From a checkpoint of a small mixture-of-experts model trained on Wikipedia: 48 GeGLU neurons an expert, 4416 steps.
Below are experts of layer 4 (counted from 0) of a mixture-of-experts language model. Rows are named router (the router's row for the expert), gate (a neuron's input weights, with its number), up (a neuron's input weights, with its number) and show model dimensions 0-127. Each number is 50 + 10 x the weight over its row's rms, rounded and kept within 0 to 99.
After each expert's rows: a language model's description of what the expert responds to. This comes from a sample of Wikipedia text that the model never trained on.

# expert 21
router:37 62 43 58 60 63 37 57 48 63 36 57 41 38 60 44 39 39 43 44 54 37 36 58 57 39 60 40 37 61 43 41 62 38 50 61 38 40 64 63 41 62 41 59 52 42 43 59 60 40 59 60 41 59 62 39 53 54 42 59 39 60 59 55 55 63 53 39 62 63 62 63 58 63 57 39 45 53 38 61 61 64 40 37 60 63 39 59 60 41 60 38 62 62 57 59 60 40 60 60 57 43 38 56 60 38 45 62 64 41 41 63 61 41 41 56 66 58 59 41 37 60 40 42 40 59 49 40
gate2:46 49 61 61 50 52 45 47 36 64 45 49 47 43 50 51 57 33 28 43 30 49 32 49 63 48 57 55 64 51 35 62 62 34 49 67 59 50 40 59 34 59 56 56 60 50 67 53 49 65 57 50 39 50 62 40 45 42 28 57 63 48 58 54 53 43 60 42 35 53 54 58 66 53 55 50 35 61 58 48 53 58 50 68 54 36 61 63 55 47 59 41 51 64 74 56 46 73 49 42 44 42 58 58 45 50 32 58 39 49 49 64 49 42 37 75 46 39 50 42 59 46 54 35 45 46 58 53
up2:35 59 41 54 41 41 41 48 40 53 57 54 46 53 41 60 35 52 42 70 58 28 53 63 71 40 58 48 27 34 51 52 52 38 43 53 41 56 50 36 60 44 66 45 40 49 57 49 53 41 48 51 68 58 61 58 48 38 51 57 39 60 47 43 38 39 52 46 65 32 44 56 41 69 40 62 41 43 43 43 47 58 44 43 53 64 43 49 50 46 43 35 51 43 52 50 64 45 46 62 57 54 62 22 39 54 55 49 35 50 44 50 40 33 62 25 49 56 58 56 46 59 52 56 46 70 30 56
What it handles: Spaces after section markers (== Personal life) and in tables, plus summary adjectives like total, final, first, initial, last.

# expert 52
router:39 62 48 56 65 63 39 58 44 67 42 54 47 40 57 41 48 41 42 47 47 41 35 65 53 36 59 36 38 61 35 37 68 41 52 59 47 44 62 64 45 56 40 67 53 37 43 61 64 36 65 52 37 57 64 40 51 59 41 57 38 58 61 49 46 54 55 37 60 61 57 61 57 57 54 49 44 49 41 55 64 58 41 41 58 59 38 53 57 40 57 40 55 61 52 53 59 35 59 65 61 33 47 53 62 45 42 56 69 35 39 67 65 38 36 66 60 59 56 43 37 64 43 43 42 61 47 44
gate0:65 55 68 41 75 50 40 51 58 46 42 37 40 48 34 49 41 52 56 70 51 53 46 51 64 61 50 61 47 56 63 35 37 44 81 45 40 45 52 42 64 41 57 46 55 48 35 49 50 15 51 64 42 47 54 44 35 52 50 46 63 36 63 45 52 46 52 60 44 53 40 48 39 30 23 54 56 50 62 46 45 49 34 33 60 47 40 43 46 47 47 49 48 42 44 58 55 43 53 43 57 64 46 41 46 56 45 59 41 31 45 49 47 61 37 47 52 58 56 64 44 56 57 44 43 38 42 51
up0:35 59 50 55 54 59 55 48 40 52 53 61 53 67 59 43 45 38 48 60 43 54 41 46 42 37 73 52 50 41 50 46 52 41 38 63 44 55 61 50 53 70 36 48 42 57 61 54 60 62 48 46 49 53 28 50 74 48 42 64 56 49 51 54 41 53 37 59 52 53 62 62 45 66 79 48 55 59 50 44 60 64 66 36 54 72 58 59 55 54 40 49 53 52 67 59 45 44 42 58 56 55 52 58 48 52 58 41 73 59 58 69 61 26 59 67 56 51 48 50 33 58 43 38 48 68 43 51
What it handles: Space plus opening parenthesis right after a person or item name, as in (born, (ARG), plus line breaks ending infobox values.

# expert 24
router:35 61 45 65 64 63 42 56 49 61 36 61 45 43 60 40 31 43 34 43 64 46 40 54 63 45 54 40 47 62 36 44 64 40 39 56 43 41 57 60 44 58 39 64 56 55 40 60 62 41 61 62 42 59 65 45 51 67 41 60 40 57 60 61 41 66 59 36 58 59 53 59 66 52 62 41 44 48 40 54 68 61 42 40 54 60 44 61 58 48 58 38 58 60 62 53 55 35 60 64 56 44 59 59 61 48 48 59 58 43 41 62 59 42 42 65 67 65 57 38 44 58 39 42 39 61 36 44
gate0:38 63 50 62 59 41 51 62 49 45 59 52 61 49 53 52 80 59 46 69 41 62 55 66 61 46 61 61 54 39 36 33 50 51 49 53 48 22 58 47 56 49 49 51 62 58 39 54 41 48 43 58 59 50 36 43 49 47 47 35 56 47 58 32 52 31 69 43 46 43 54 52 38 58 47 53 60 57 34 45 45 44 49 36 39 60 55 35 52 46 51 59 45 39 31 48 62 50 30 30 59 44 60 62 36 52 40 55 38 32 40 49 49 50 34 56 40 51 44 58 50 53 66 43 56 59 42 71
up0:35 40 43 37 50 64 58 46 68 66 34 44 44 42 62 30 57 56 48 58 67 33 38 67 48 45 42 35 64 48 51 38 49 30 43 48 51 62 59 63 53 47 39 50 53 46 53 51 49 42 49 43 48 48 54 49 66 51 63 25 48 61 61 54 51 39 48 53 50 49 53 60 46 42 74 43 29 36 54 53 41 45 47 47 50 47 51 64 52 54 46 35 47 60 38 54 49 52 64 67 38 48 66 56 55 34 58 47 52 80 40 63 60 42 61 37 46 65 43 50 50 47 39 53 62 42 48 57
What it handles: Line breaks after section headings and opening quotation marks before song or track titles, such as the track "Aisha"; also open parentheses.

# expert 31
router:38 61 41 55 61 60 41 56 46 63 38 70 46 36 59 46 39 39 41 48 52 39 37 66 52 40 60 42 44 60 42 42 62 42 62 60 42 43 61 61 43 61 40 61 52 38 27 57 60 41 61 59 40 61 60 39 56 58 42 62 38 60 62 55 51 59 55 39 59 64 58 65 62 61 56 41 47 45 39 56 70 65 40 38 61 65 37 54 60 44 63 38 60 60 57 58 58 42 60 61 57 43 42 57 59 43 44 63 62 46 40 64 58 42 41 53 68 59 62 40 41 57 41 46 40 57 46 44
gate3:35 39 50 53 39 41 33 51 57 57 46 45 43 38 63 47 59 37 60 48 59 52 49 67 43 56 53 37 38 61 57 52 49 50 38 57 49 56 47 46 41 51 56 62 34 28 45 59 47 40 35 58 43 47 43 38 55 38 36 43 34 51 56 46 68 51 34 39 51 59 64 58 51 41 57 54 49 67 53 55 40 47 49 45 69 56 28 62 51 34 57 51 34 62 59 54 66 39 50 32 61 36 62 36 42 34 39 75 51 51 38 59 58 52 40 49 58 44 55 51 38 54 51 58 48 49 78 45
up3:53 46 64 50 59 35 36 44 49 56 65 46 61 45 43 47 39 51 73 57 51 52 60 64 32 63 38 46 50 43 57 61 38 46 38 60 63 68 52 25 62 48 38 72 54 32 44 51 42 49 40 58 57 32 57 64 42 55 34 34 51 43 46 24 55 44 35 29 51 55 46 61 42 45 60 71 55 60 44 48 63 59 54 45 42 62 28 42 49 47 47 49 46 58 43 52 44 49 47 39 46 45 50 38 46 50 41 63 51 48 57 52 50 59 48 50 59 37 46 64 45 49 36 55 56 36 60 63
What it handles: Standalone space tokens before years, numbers or words in citations, taxon authorities and tables (Smith, 1905), plus == heading marks and prefixes like pro-, dis-.

# expert 9
router:39 56 36 54 62 58 41 61 44 59 40 65 40 43 66 46 44 36 43 50 41 43 41 66 79 35 60 38 48 59 46 47 56 42 50 60 34 40 59 62 40 61 39 56 45 43 51 56 52 40 58 55 45 62 52 37 62 64 44 62 37 60 61 65 46 62 49 42 54 61 60 54 60 62 48 45 44 42 44 57 74 57 42 34 56 64 39 56 61 40 64 43 58 59 62 55 65 39 59 58 68 46 59 57 61 56 34 62 56 49 33 60 62 50 41 55 60 66 56 45 42 58 44 37 43 58 46 46
gate0:31 42 43 67 55 50 50 61 56 62 54 52 51 54 52 62 54 44 57 53 43 53 28 60 62 39 59 31 58 53 53 47 54 58 55 34 37 45 49 56 39 39 30 51 50 59 64 61 46 39 42 39 46 64 51 51 67 58 60 76 37 57 70 64 47 54 55 63 38 64 67 61 65 58 33 38 37 45 61 61 53 53 53 46 53 54 45 45 70 54 61 50 40 36 61 62 65 39 46 54 56 56 62 55 57 49 48 35 47 37 36 48 44 58 44 46 57 65 70 50 58 50 51 40 58 47 48 59
up0:55 56 42 49 59 50 43 58 57 59 40 33 38 57 55 34 43 64 44 65 50 51 55 38 38 43 51 78 45 48 39 41 57 31 53 57 47 35 66 52 52 61 47 54 45 39 45 60 57 58 47 60 35 44 56 56 47 39 49 42 58 47 42 44 61 51 59 37 42 44 54 64 50 52 68 66 32 51 35 50 51 67 28 41 52 51 53 65 45 46 47 40 55 72 53 45 58 66 57 61 43 48 52 53 43 43 58 57 56 28 65 52 57 40 47 45 59 30 35 24 47 56 48 47 48 60 50 30
What it handles: Word-internal pieces inside longer words, often after a prefix: un-id-entified, con-j-ecture, Ortho-log-s, super-vision, re-el.

# expert 18
router:44 61 50 57 56 63 41 58 66 65 38 54 43 40 57 45 45 39 37 45 58 40 43 58 37 38 56 34 38 60 43 46 64 42 44 58 43 37 57 63 41 67 44 59 60 59 48 61 58 41 56 50 38 61 57 39 60 45 39 60 41 60 61 60 61 60 50 40 57 63 64 57 67 60 64 40 52 55 41 64 48 66 38 44 61 56 42 54 64 40 64 38 61 65 56 62 60 43 63 62 52 41 44 62 58 48 45 60 58 43 43 72 59 41 43 70 60 51 59 35 42 61 43 43 39 64 49 43
gate2:44 59 58 39 64 41 53 35 65 53 44 54 47 62 58 49 56 54 40 52 60 40 53 63 48 47 39 59 58 50 69 50 31 48 54 56 63 45 41 40 39 57 52 63 46 54 53 49 48 36 39 61 50 53 55 35 48 61 45 31 50 48 59 38 49 45 42 64 32 62 49 49 59 33 46 39 51 47 55 31 50 36 48 36 61 49 48 61 65 48 26 51 48 54 56 53 71 39 37 28 38 82 52 59 39 57 38 54 45 51 52 32 44 56 60 47 56 43 45 64 42 57 58 37 52 29 41 62
up2:55 39 39 58 32 56 43 64 55 66 48 60 46 26 58 48 41 46 51 40 63 51 58 36 49 42 61 42 69 71 61 56 48 62 43 46 37 58 54 53 69 25 53 48 49 56 42 51 55 58 62 53 35 48 55 64 54 45 56 63 48 45 51 62 60 46 47 33 61 52 49 59 67 69 50 63 41 39 48 43 54 57 49 56 36 55 50 75 53 59 44 49 59 49 35 48 41 40 67 68 43 45 55 57 69 43 49 46 67 32 63 45 54 60 40 45 61 68 63 54 44 55 42 48 52 51 54 58
What it handles: Inner digits of four-digit years after 19 or 20, like 20'2'2 and 19'7'0, plus some name pieces such as Ced'ar'.

# expert 41
router:37 64 40 61 59 64 44 59 54 63 37 51 43 37 62 40 43 41 40 52 54 37 41 74 46 41 59 43 34 61 50 42 62 42 47 59 42 40 60 61 42 61 44 60 56 36 49 58 63 43 60 60 36 57 64 42 53 48 41 59 41 65 58 59 49 57 55 38 61 58 61 61 60 66 62 39 53 50 39 59 58 60 40 31 62 55 39 62 61 43 60 36 57 58 60 59 60 44 59 58 56 40 36 56 55 45 35 58 62 43 40 62 62 37 38 50 60 58 59 40 39 59 40 41 37 64 44 43
gate2:58 50 54 68 52 48 57 73 39 56 38 52 53 49 50 68 54 47 32 57 60 26 55 57 44 32 51 55 51 49 42 34 49 39 35 63 47 57 55 38 46 51 59 65 57 48 39 61 52 41 56 55 33 51 58 42 33 40 42 48 60 46 50 49 52 49 63 51 47 51 63 51 57 65 65 36 56 74 46 51 54 35 46 36 57 42 43 53 52 64 44 47 62 39 66 47 59 49 45 45 50 27 51 75 47 48 61 50 65 36 59 32 60 54 42 64 63 44 62 49 60 40 50 50 40 49 71 52
up2:58 40 38 52 47 56 58 47 43 47 60 52 51 51 44 51 58 55 64 46 68 54 56 64 44 46 49 69 54 32 72 48 45 38 49 60 52 42 61 27 59 60 59 50 65 41 50 48 53 64 40 61 53 49 63 64 39 42 50 41 59 51 38 35 49 37 58 49 29 49 38 58 41 66 47 47 60 60 45 53 39 37 58 27 48 57 49 55 36 73 44 68 68 53 49 48 52 63 36 36 50 39 40 55 41 50 67 53 47 47 57 43 28 48 48 47 44 33 30 55 48 37 42 55 54 51 46 64
What it handles: Prepositions like of, in, for, to after a noun, and word-ending suffixes such as ing, ate, ine, act.

# expert 2
router:41 61 44 60 59 61 38 56 46 63 38 56 44 41 61 42 42 41 39 52 47 41 38 53 60 39 60 37 49 60 48 37 62 42 48 59 39 40 62 62 39 59 41 60 51 46 41 59 59 38 62 61 39 60 61 39 54 49 38 58 39 62 62 59 59 63 52 36 62 66 61 62 57 67 59 37 41 54 37 58 65 62 38 35 62 60 41 56 61 41 59 40 62 61 58 61 59 47 63 60 62 41 54 55 61 49 42 64 61 39 41 62 61 41 43 54 68 62 60 39 40 61 40 46 37 61 48 40
gate0:52 30 43 60 45 38 34 57 52 48 39 77 53 52 58 32 48 59 53 42 46 47 58 40 42 52 57 38 47 42 68 37 55 48 46 49 42 42 64 49 42 55 47 56 39 60 40 58 54 50 57 37 63 49 50 55 52 43 65 56 40 61 57 48 52 44 36 53 32 53 44 57 45 42 72 19 55 57 41 42 43 50 53 37 40 69 53 54 46 47 49 59 48 46 41 37 71 27 54 37 31 52 38 37 45 53 43 52 46 54 37 73 42 52 54 39 68 60 40 61 39 59 38 47 52 48 53 54
up0:52 54 48 50 53 47 58 41 59 60 40 47 61 31 42 66 59 44 52 46 56 41 56 44 52 54 66 56 65 47 55 54 58 44 57 52 50 27 39 38 32 43 41 44 37 41 45 49 57 39 46 50 55 73 39 59 72 62 56 48 46 33 44 46 47 40 55 62 65 32 62 50 47 38 35 44 40 51 47 57 59 46 44 84 59 54 62 53 64 48 67 47 46 41 60 44 43 47 59 50 62 48 53 57 59 48 42 29 59 45 39 38 44 35 36 45 34 45 61 49 65 69 51 52 46 58 57 38
What it handles: Digits and dashes inside scores, coordinates and tables, such as 6–4 or channel 13, plus final pieces of names like Chavez, Augsburg.

# expert 49
router:39 61 40 59 60 66 42 61 52 64 38 57 44 38 63 45 40 40 38 47 47 37 39 54 57 39 59 37 43 61 41 42 61 41 54 58 40 39 59 60 38 61 39 58 48 52 37 59 61 42 63 61 38 61 59 36 55 59 42 60 40 61 61 54 51 60 56 39 56 62 60 61 56 66 58 34 43 50 42 59 65 61 39 41 61 64 39 55 61 39 63 39 61 61 63 60 59 44 64 57 56 43 50 56 61 41 41 64 59 38 41 69 58 43 41 60 64 63 62 39 40 59 42 41 41 59 50 43
gate0:39 47 25 48 67 56 44 52 60 53 57 39 51 58 67 51 63 31 42 42 50 62 50 50 62 43 56 51 49 36 52 49 37 46 67 55 41 61 44 50 53 45 42 47 46 40 42 51 51 42 27 63 60 35 54 51 47 42 59 50 41 64 56 47 58 38 49 54 39 54 34 54 43 27 62 42 41 44 44 56 54 35 50 42 43 63 48 59 50 41 46 60 53 53 43 53 58 76 56 33 48 50 61 68 70 56 72 26 52 61 34 53 45 58 41 37 39 53 54 45 59 40 49 37 57 43 54 36
up0:63 50 62 35 29 28 58 35 75 49 33 41 41 54 39 56 49 54 57 55 66 55 65 56 40 66 30 59 30 53 51 53 51 58 45 69 55 36 45 46 49 62 57 50 36 56 50 53 44 49 47 47 44 57 49 51 50 65 55 53 47 38 43 61 61 52 47 49 56 64 49 46 68 67 50 48 55 57 52 44 48 57 47 49 59 57 33 65 39 57 51 37 42 52 65 62 36 50 53 55 53 36 44 69 37 20 32 70 53 51 54 57 56 50 54 64 49 52 48 52 44 58 36 52 55 57 46 60
What it handles: Second and third digits of four-digit years after 1 or 2, e.g. 1955, 1979, 2021, in dates, ranges and tables.

# expert 1
router:36 62 38 61 62 65 40 57 50 62 37 54 41 38 61 45 40 41 36 51 51 38 39 53 59 38 60 41 41 60 45 38 60 38 53 59 40 39 61 63 39 65 39 59 53 44 40 61 60 41 60 60 40 60 58 38 54 49 42 58 41 63 58 56 51 61 57 35 61 63 60 64 57 61 56 36 45 54 38 61 62 65 38 37 60 60 38 56 60 42 61 36 61 60 56 59 62 45 60 59 55 40 42 54 63 50 40 63 59 40 40 67 61 42 41 55 62 63 60 40 40 59 40 39 37 62 52 42
gate1:54 53 56 39 68 49 56 39 51 34 46 40 52 59 42 58 47 50 68 60 42 53 44 58 62 41 37 57 63 58 58 51 54 30 62 47 41 65 36 38 38 63 50 43 26 48 66 48 50 36 54 47 63 40 39 61 44 42 58 49 58 59 52 51 60 51 44 61 41 54 72 58 56 59 72 60 61 50 67 35 62 56 53 63 75 52 56 48 68 60 40 48 49 45 46 55 66 64 46 48 67 50 54 44 33 35 66 45 52 66 51 51 37 55 59 51 53 66 57 56 53 47 45 62 46 48 43 42
up1:61 39 64 57 63 57 40 51 58 66 54 37 63 34 40 56 48 47 38 43 36 50 56 41 57 34 44 34 45 46 49 57 44 35 39 58 54 60 47 51 53 36 60 52 42 18 60 46 53 45 67 52 42 57 46 47 47 41 41 63 51 59 44 13 35 55 58 50 59 53 43 52 42 59 34 55 68 49 63 56 70 46 55 68 64 33 57 41 58 34 45 53 54 52 51 53 52 69 61 45 55 54 55 53 66 43 49 57 64 54 52 47 60 59 47 59 42 53 59 36 57 55 60 50 42 48 60 47
What it handles: Digits and pipes inside tables of results, votes and sports stats, plus final syllables of foreign names, e.g. Dimanta, vita, Vallabha.

# expert 4
router:40 61 44 60 59 59 44 58 63 63 38 56 40 39 59 43 38 41 37 43 52 37 38 64 61 40 60 39 37 59 42 41 63 40 56 61 39 41 61 60 39 62 43 58 66 56 48 58 59 41 58 62 39 58 61 37 55 52 40 59 37 59 60 56 51 61 52 39 62 60 60 61 58 64 54 39 49 55 41 60 61 63 41 39 60 61 42 56 58 43 61 38 59 58 57 62 58 36 61 61 60 40 67 49 61 53 40 61 59 47 41 66 61 39 43 69 59 68 59 40 39 58 40 44 40 57 47 39
gate1:43 41 56 52 53 56 40 49 53 36 43 39 49 73 43 53 56 39 55 32 46 74 53 50 62 52 48 69 46 65 53 48 49 47 77 43 67 67 33 43 54 36 62 43 45 55 32 48 42 46 49 37 42 53 48 41 51 52 47 50 33 41 68 36 57 51 52 62 57 56 43 52 42 67 39 38 48 53 61 65 48 65 54 49 50 38 53 41 47 54 54 50 46 40 25 45 56 58 37 54 53 50 45 48 61 44 33 50 32 58 47 49 34 45 37 68 51 65 64 32 58 40 38 59 46 45 43 61
up1:67 56 44 46 37 50 60 48 31 51 45 54 59 27 41 54 31 52 56 51 36 44 48 49 40 59 48 58 45 44 38 45 54 62 39 45 33 47 37 46 50 43 40 60 57 45 35 31 44 38 71 52 51 51 56 48 39 64 46 66 41 30 41 50 76 48 39 52 53 63 53 46 58 48 47 43 58 58 54 27 38 40 53 46 60 48 46 37 36 42 46 46 47 59 63 38 54 57 55 33 43 42 58 50 43 31 42 56 58 42 52 33 45 62 46 33 58 39 42 57 43 50 78 58 55 44 45 41
What it handles: Final digits of years and numbers in biographies and tables, plus sentence-initial He and mid-word pieces like da in Canada.

# expert 6
router:34 62 35 56 59 57 42 56 66 60 41 68 41 45 59 50 39 43 28 42 48 39 45 41 61 41 53 39 44 63 47 44 58 34 65 54 38 43 57 55 39 61 44 57 44 58 56 61 62 47 59 54 46 59 57 44 57 46 43 56 40 61 59 50 49 62 52 39 63 59 60 65 59 58 62 35 53 37 35 60 70 69 44 39 60 60 43 59 59 43 63 40 59 58 64 57 59 43 56 62 62 43 31 60 55 44 42 64 65 46 43 61 55 45 45 50 58 76 59 43 44 60 44 34 43 61 51 40
gate0:43 50 41 47 49 53 40 55 64 33 46 74 46 57 48 49 40 52 56 65 63 59 58 45 59 44 47 44 48 51 43 41 59 57 62 42 31 51 51 36 34 50 63 49 25 76 57 70 52 54 36 52 55 63 41 44 51 49 57 37 46 46 60 54 62 66 43 50 57 54 88 37 37 54 55 61 46 48 43 63 48 76 50 51 46 57 50 21 53 53 62 53 42 49 44 52 47 56 55 28 37 60 53 52 50 50 54 50 31 51 39 45 45 40 54 55 53 54 46 55 59 46 49 46 57 41 51 50
up0:45 60 42 32 50 49 48 54 60 37 45 68 47 46 38 41 62 60 29 50 63 35 57 44 56 52 48 49 36 49 49 36 44 53 64 35 45 48 53 55 38 47 53 39 60 63 49 53 69 67 66 40 47 47 46 58 42 35 61 40 54 50 54 57 42 20 53 46 63 39 77 64 39 56 42 28 50 41 61 63 48 53 41 61 54 70 61 46 51 63 62 48 48 38 61 40 42 49 42 50 53 48 30 57 48 43 60 44 43 37 52 54 42 53 59 53 54 51 45 65 69 51 49 40 50 58 44 65
What it handles: Prepositions and roles after kinship or appointment nouns in biographies, such as wife of, named by, sister of, appointed, married.

# expert 58
router:40 62 33 58 60 58 35 59 57 61 39 44 41 31 55 46 42 42 38 47 52 34 39 51 34 42 60 42 59 60 38 35 55 35 48 63 40 50 51 58 40 60 43 58 50 34 46 61 57 40 49 58 41 65 63 42 62 46 37 56 37 63 53 44 53 61 54 41 63 60 62 60 58 52 57 42 50 50 49 66 61 72 36 31 54 63 32 58 55 42 58 36 56 62 57 59 53 53 57 62 59 39 41 60 56 40 37 62 68 47 41 56 60 44 43 50 52 56 61 41 48 58 36 40 30 65 58 44
gate0:52 56 46 40 60 48 50 29 36 48 52 52 46 41 54 52 67 46 37 59 36 55 46 65 47 61 42 62 46 45 64 31 62 41 59 43 64 45 52 42 60 57 58 46 52 67 40 52 32 30 42 52 37 47 45 52 59 49 57 32 43 42 54 58 63 63 54 56 65 46 56 52 59 44 70 45 53 41 48 57 57 55 50 37 55 56 55 70 62 47 42 54 66 47 70 52 49 44 53 50 54 67 47 44 43 42 41 43 81 52 65 57 47 52 59 32 49 61 67 40 51 38 67 28 41 43 61 54
up0:39 49 45 54 58 53 41 53 70 50 46 29 44 56 55 43 45 44 49 50 48 40 60 48 48 46 60 54 36 50 61 44 53 58 75 63 63 41 66 49 59 75 63 55 60 48 47 51 47 50 47 56 51 49 33 49 47 52 52 51 65 50 64 53 45 40 65 54 38 47 30 49 63 48 65 46 46 57 40 65 53 34 43 60 52 61 39 57 36 47 71 62 64 61 61 60 53 55 50 43 40 50 33 82 44 65 59 56 39 56 50 48 46 30 63 49 34 62 53 42 53 57 39 38 62 40 51 40
What it handles: Final pieces of surnames and words, such as er, ler, ist, s, and possessive apostrophes, before commas, parentheses or pipes.

# expert 35
router:50 60 50 57 59 57 44 52 44 63 37 48 43 42 60 41 36 40 46 40 54 42 43 64 66 43 60 36 31 62 43 42 54 44 34 57 35 42 55 57 37 59 35 59 44 64 54 55 55 37 57 59 41 58 54 40 59 65 37 62 38 56 66 56 67 56 57 41 57 59 52 57 64 65 65 41 36 53 42 55 54 63 40 39 61 61 40 56 59 42 62 42 58 64 60 61 62 40 62 60 61 40 51 56 55 45 37 62 54 39 35 59 64 42 40 61 67 64 59 42 37 62 41 51 41 58 54 39
gate1:58 45 46 62 49 65 48 66 37 64 62 51 59 25 56 40 25 40 32 46 50 36 55 31 59 33 34 56 37 42 36 50 39 50 48 44 36 64 52 52 48 42 50 66 30 57 51 53 50 59 48 51 55 60 61 56 60 43 53 54 38 48 39 52 61 50 50 48 42 43 35 56 77 48 68 59 44 40 49 55 60 44 46 38 50 78 51 51 48 38 56 60 36 47 34 53 48 34 49 58 47 58 55 50 54 42 64 43 52 56 56 45 35 40 43 29 56 45 48 44 45 60 36 52 47 53 44 60
up1:69 35 58 55 51 47 63 45 37 59 61 40 59 54 57 35 41 50 44 27 58 58 69 38 43 48 43 54 37 39 29 36 46 59 53 44 50 65 55 40 53 40 60 60 43 67 55 35 62 52 48 54 48 57 46 62 45 57 66 57 49 47 40 48 58 38 44 54 44 45 35 61 76 42 67 59 34 32 72 50 36 47 43 43 43 67 58 52 63 42 46 55 40 53 39 53 49 38 45 40 52 50 38 60 49 66 65 45 43 46 48 29 41 38 44 55 55 41 51 40 56 53 37 59 63 53 51 50
What it handles: Word-final y or th pieces in surnames and ordinals (Coyne, Lesnoy, 16th), plus raw bytes of Chinese or Japanese characters.

# expert 29
router:39 63 41 60 61 62 43 57 52 61 39 60 42 35 61 45 40 40 41 49 49 37 39 53 47 40 61 38 44 61 55 40 61 40 46 60 39 40 59 64 40 59 39 60 58 40 33 60 63 41 61 59 37 61 61 37 54 53 42 57 41 63 60 54 61 60 56 37 63 61 61 62 59 63 57 39 42 51 40 62 60 62 38 35 62 65 39 57 59 40 60 40 63 60 60 60 61 42 61 61 58 43 41 57 62 46 42 64 64 40 40 64 59 40 40 60 63 55 61 39 39 60 41 46 39 56 50 44
gate1:50 49 37 71 69 54 46 50 52 61 32 47 61 27 59 42 38 39 21 52 61 51 55 33 55 58 53 43 44 64 46 34 57 30 50 47 61 36 47 44 62 60 53 62 58 52 31 43 49 42 58 52 41 66 42 47 24 62 53 59 34 51 53 50 46 58 59 46 40 59 43 66 62 37 32 55 50 58 51 41 52 54 52 29 40 65 46 65 64 40 60 44 60 65 46 48 61 48 51 67 52 50 51 44 52 44 44 63 46 45 54 49 61 62 52 53 42 67 46 45 43 57 41 47 53 52 47 56
up1:35 43 23 52 58 59 43 66 38 55 47 56 40 59 50 50 51 45 48 54 46 56 52 50 47 55 55 49 56 29 43 55 50 51 40 51 58 38 54 41 45 57 29 55 51 45 29 56 38 63 38 43 57 54 49 60 45 59 44 30 57 65 47 62 59 29 68 49 54 47 55 55 47 56 56 44 46 56 35 41 33 40 46 35 42 61 41 44 39 70 59 47 54 50 32 55 50 47 67 34 45 60 62 59 43 32 41 45 40 29 32 53 42 33 39 56 47 48 68 55 34 47 56 40 62 43 58 56
What it handles: Early letter pieces of foreign or Scandinavian names (Lünenbürger, Ulf, Halmstads), country names in tables (France, Canada), and blank table cells.

# expert 53
router:42 60 44 59 56 63 37 55 53 62 39 54 42 38 58 46 41 41 38 40 51 37 41 57 50 37 59 37 46 61 49 41 60 40 48 61 42 44 59 64 39 64 44 57 60 44 32 59 58 44 60 56 35 60 58 40 59 53 39 63 42 62 59 57 54 62 57 38 61 63 61 62 57 64 55 34 37 50 41 61 70 63 40 38 58 60 40 54 62 42 63 39 61 61 67 58 58 45 62 55 56 42 37 60 60 41 42 65 64 37 43 62 64 42 44 56 64 63 59 40 38 60 41 44 39 61 54 42
gate1:35 50 45 49 62 34 62 43 43 71 59 55 51 48 56 49 37 51 38 43 36 26 55 29 60 44 46 53 58 53 46 45 43 54 34 78 58 42 55 45 53 57 45 63 36 61 52 62 51 52 57 39 77 46 60 60 60 56 57 45 43 44 55 64 47 43 42 40 55 49 56 52 53 35 54 28 50 54 42 57 80 27 52 46 49 50 51 65 57 51 54 53 47 45 52 49 51 52 59 64 71 49 34 52 32 55 69 37 61 36 63 54 51 50 44 39 40 44 46 46 53 46 47 58 43 52 44 58
up1:56 70 46 56 57 38 58 62 39 51 52 46 49 51 57 59 33 56 40 53 41 34 50 43 26 49 65 63 42 53 64 39 52 43 68 60 41 47 46 50 48 53 46 53 46 31 68 61 66 27 54 64 53 59 50 43 28 54 45 60 40 50 44 55 48 66 36 46 45 55 47 49 47 42 58 48 44 42 63 58 62 36 43 44 67 69 45 46 51 42 45 47 44 68 51 45 68 62 65 70 53 39 45 56 50 71 26 47 56 71 43 68 42 52 44 46 47 46 49 58 51 57 58 48 50 44 53 48
What it handles: Second or later digits of multi-digit numbers in counts, minutes, census figures and measurements, plus units like km, mm.

# expert 7
router:38 62 40 61 54 60 47 53 54 65 40 64 40 37 58 47 41 40 39 48 50 42 38 44 48 40 57 39 34 59 47 44 60 46 67 61 39 42 55 58 39 56 42 56 55 57 48 65 65 39 55 61 39 59 64 39 56 47 45 57 39 58 64 47 65 59 56 45 61 63 60 66 58 56 65 40 48 44 45 56 57 64 38 37 59 64 41 66 59 41 60 38 60 61 60 59 62 44 62 55 55 44 38 54 64 47 42 63 57 45 39 64 57 34 44 62 70 50 61 34 41 59 40 36 42 61 35 42
gate2:54 39 47 58 45 59 61 58 69 46 60 56 67 54 37 44 49 59 24 37 48 46 56 45 40 60 62 74 71 39 35 50 58 48 55 50 35 31 50 41 39 54 45 46 74 43 55 37 51 61 48 43 46 56 62 60 38 52 45 50 55 44 38 62 33 55 45 56 48 68 59 45 46 36 58 38 54 37 46 54 47 45 58 41 28 38 58 54 61 57 52 70 56 42 43 50 47 61 44 54 55 44 55 51 49 64 56 65 65 49 45 38 40 39 57 55 45 34 62 58 48 33 52 60 28 55 55 58
up2:39 66 56 58 37 61 48 59 58 36 47 40 64 38 39 45 45 42 35 58 67 50 49 50 65 67 48 57 48 41 42 43 49 58 54 56 43 46 39 44 49 57 37 53 44 49 46 42 51 53 51 68 68 51 51 61 60 40 33 50 69 53 44 62 38 45 43 41 51 46 50 39 17 58 37 39 43 49 66 44 54 39 53 55 63 49 51 34 61 49 57 51 58 38 50 52 40 36 39 70 45 42 41 59 44 63 64 65 48 74 56 41 55 45 51 44 66 47 61 61 61 70 39 41 56 42 60 41
What it handles: Second word pieces after a capital initial, especially names and titles, e.g. Sir, Serge, Sher, Mir; also clock and table digits.